config.yaml
balance_bias: false
lr: 0.00211
grad_clip: 1.0
batch_tokens: 131072
Below are experts of layer 3 (counted from 0) of a mixture-of-experts language model. Rows are named router (the router's row for the expert) and show model dimensions 0-191. Each number is 128 + 32 x the weight over its row's rms, rounded and kept within 0 to 255. Numbers have three digits each.
After each expert's rows: "comes before" lists some tokens at least twice as common just after its tokens as in all text. This comes from a sample of Wikipedia text that the model never trained on. Tokens count by the router's weight.

# expert 13
router:151150139161099077078138155144150155146143145148104142113152096141089117159108122159107157166153068102160060065161103074153086123141093084134106099119124073127143162183132121079064109112100085116118172124076122165141147115126167114028097128143134049183135186092093149112080154164124105060126100111087094109119122112106112088120139174095120061121118113107147131082107114106113165142126098183102175190144163125160105127072144194136111095116100115097123121105117187092124121093127160154151160109153218127108148087100136086062121084155150144136140158156117135112170107187133108116
comes before: ",", ".", " and", " of", " to", " years"

# expert 5
router:105145141178133087105139156115203106108131118138133125151190123103112082125188152129082125163119083098127116068176080098165107133116124123110153153079116135166136125161165125151114112173125130169120133065092069142124135121157174089076155146176137056148168161112135167111058132182075135074172067139102173118122141097128156068128147187116104097143159146117129122096121123035138116073080122122111170154137174151155103096089182154109126098128081090103111125085093158144155109096059136133148155138156172128141122082109127031071113111166168097155137161144094152112147157099152136119
comes before: " |", ")", "/", ";", "th", "ed"

# expert 29
router:106161121160121128124154144124193101158106162137140127180126104112150096141124166117078161187195152122166011144138113086138111098158090100174164185091154111147134105171149079107094106121152088165065136103098085152108169117144192102056072152119146117178106147116140141116124165225112146059092091132139107061124132120094130078104134171100140090124128098108124086112149105127123115104125103130104156168133116101109098138108172106122093132170043084123139142098164145113121098104130136151127141116131134131157135077045125089073161106147140149074175161158131160092131150118175092115
comes before: "\n", " ", " 0", " —", " 1", " 2"

# expert 55
router:058138123128131145109152169156117113119109130144111057097155126146077119145167159148038147143146138047148073050170100137162117085098054142139155123105101105182120168135090089122126147125162107139101130104121055144100144120128173156044159130140123134140082131091138146113140136187094111052145117087123135095104168106127103085107116169156112119165159113127116075134146112043143144086156139117107128142112170142149129074110118154108136092104103101120078090135136145158071133121101184181111183142130171163140135133067206105067079097158141092098165140126140120102154144171139098162
comes before: ":", " |", " of", "|", ")", "=="

# expert 36
router:154165160147105132122157205116139132151212117127140125142154135188091109143154159150117154144153080099166116116140129081140096079060122118173161133107142110139087093164163110098105127139142137157111130127115097109090146114151130151091162166140208088161116204051160150124131152159091085085157113123100099121136146097136177045161122173141184114170152095126120066139108150100151155110104103178119165133125108094134068117124157140139115059132114053110112119141168128138138100083031139162111155055143143065147166101126118078117087115121163159104138152140117152102102182134188090149
comes before: " the", " a", " his", " an", " their", " her"

# expert 25
router:072178161131113173111151146107186103172129149142135108149156119158136092161129159161092188140140133103184108121187124076153113128151117088164118182116132144129137130165179088123121116146177120156101116118106080129122202138174188073126093158136135110161128138104144161067126150213127125034082139110127088049071151124121089099138122168104104129134139105130148122105160098101140106114130080143065200145085133123125107105123127115121070103156039144098126133095185144122133096089141153138108135118111123120161150121064145075064154108174186167064125119187142136145160149145148095145
comes before: "\n", " ", " 0", " The", "S", " 1"

# expert 31
router:097162186101118185091165166113191055137183165178102111157154108116150072128153194135068137145158097126162064133141124124164124107116097085117137138125152129150125124213161150080117119149137114135125147112074107121139127131170141091083155108137167111155101146107131171084147165200138090082077155077120154075116130158124146129107119137116186067115153109119098097106122078074135094120130103129092145148156139135144088084111127122129102101092040104061153144073150114070103131164125111107105142076152135092165123096045135102083121086169170181100135138114113158107124120177164100111
comes before: "\n", "-", "|", "\"", " ", " —"

# expert 35
router:142201153137130167091137175141171122112194123130120099143163129176119115130129169187135205177164128103167118170164128079185150100104127104135171170096110130139067101168166150077083107148174128161125158126143104149090098069155117138099124131155156063179119156074161166104097122191130092083148114110096131096124154127144131093121129131149158112145179076119109088124111095125160122098106107157104136151099102054084082086128134149103104058088114070109104121137173125132127116108140135170099165061106110130175128086099140089131049130145206159118180136142146142085120190141157100158
comes before: " the", " ", " be", " a", "---|---|---|---|", " 1"

# expert 53
router:054130152155117150108161153138129114131148141137091120169156111128095118175160147132101125120163137051171102062144134105178087083136109124141142127107158112185068155136111079135117162151143123130138144112083097173100133114156146158012157117107171116148069141043118152109141132174118116073135122094126141120088162132121137100091117144153127102171135099106140072064135115103140137062143139130124128148130203093101084071067151134126111090093066082117112108127101119153093094104092133140110132129167230145161177122117175125072102105116183158068154160145133172100138174155135114162
comes before: ":", " of", ".", ",", "==", " in"

# expert 48
router:059122148179061118157127144112152136107103150117099109140105156127103102191140168177037153151112129084122064060129152117146081066074097173185112094098150117131133139126095101143110128144180089159143131086075066198098128123141128140101132127120166100166116152109119155137131152183116096043128127090123128109094134127087113080131157175140114102116126118143142145101151121050140104101159122118082158131139215124163133114094189168087132065117087152081075112147106167130086135098100137158112192132103179141097142137092175108093113118178133106124151125136161133132156097151163124189
comes before: " |", "|", " round", ";", " medalist", " place"

# expert 18
router:129142139157091160061122145112160075138158111177113151161136105154050131118132153189124177155176091158182108169165121116193106085179127133123161151092135101151100103183144131104095147163136083117130146129097114148086132110128195108131129177131118137167100174079181155092094106184088085067102086100152064102099154104103164134163112193146133117162139108147160105133109096109152149089105057171097144202110131098110099126106155125099070162132115110067148112120164140082121070069090167136149153109144184105143150104126100089128084125171147143112152193150169160123101133135154095164
comes before: " the", " and", " a", " which", " but", " he"

# expert 37
router:088164167150101118107133139140194108095159128154121094103162083153091148131127186148083144164137117057180044113119123104129133103098097143167134154089149102198097105143157136076105134147134097132113150078068091158146168115129115163054118113163107132186164145104147155125128109194105105037125096086135105136135108133102140105138144183119144119155160132101106123089127107091178117102136085098117169172157218149140126160114151114119147104115118125119065148140170174137110122087012113165126139117112187103112184129126145055103111099149131148078133145202166137120146121119133132167
comes before: ",", " |", " to", ".", "–19", ")"

# expert 16
router:074149151152118147104156184116167102130152126112117100180141117187075111141145136164122140157158102134157091094129116101149078133124073118162136108109142141163124075140168131104113139169141117131108131091092119169095139084155167117073123177158140049157143109116142180122086124129094128090117094113083126127085128116110144046154130173118122105148189131120134102115183100111135144098090122097094194159110215136116083076111158109153122123140054126122092152140112129110133082078053105125132166091148225082162147089060108076050094091127164163155166168142138156105138171143141090141
comes before: " of", "s", " and", " to", " is", " for"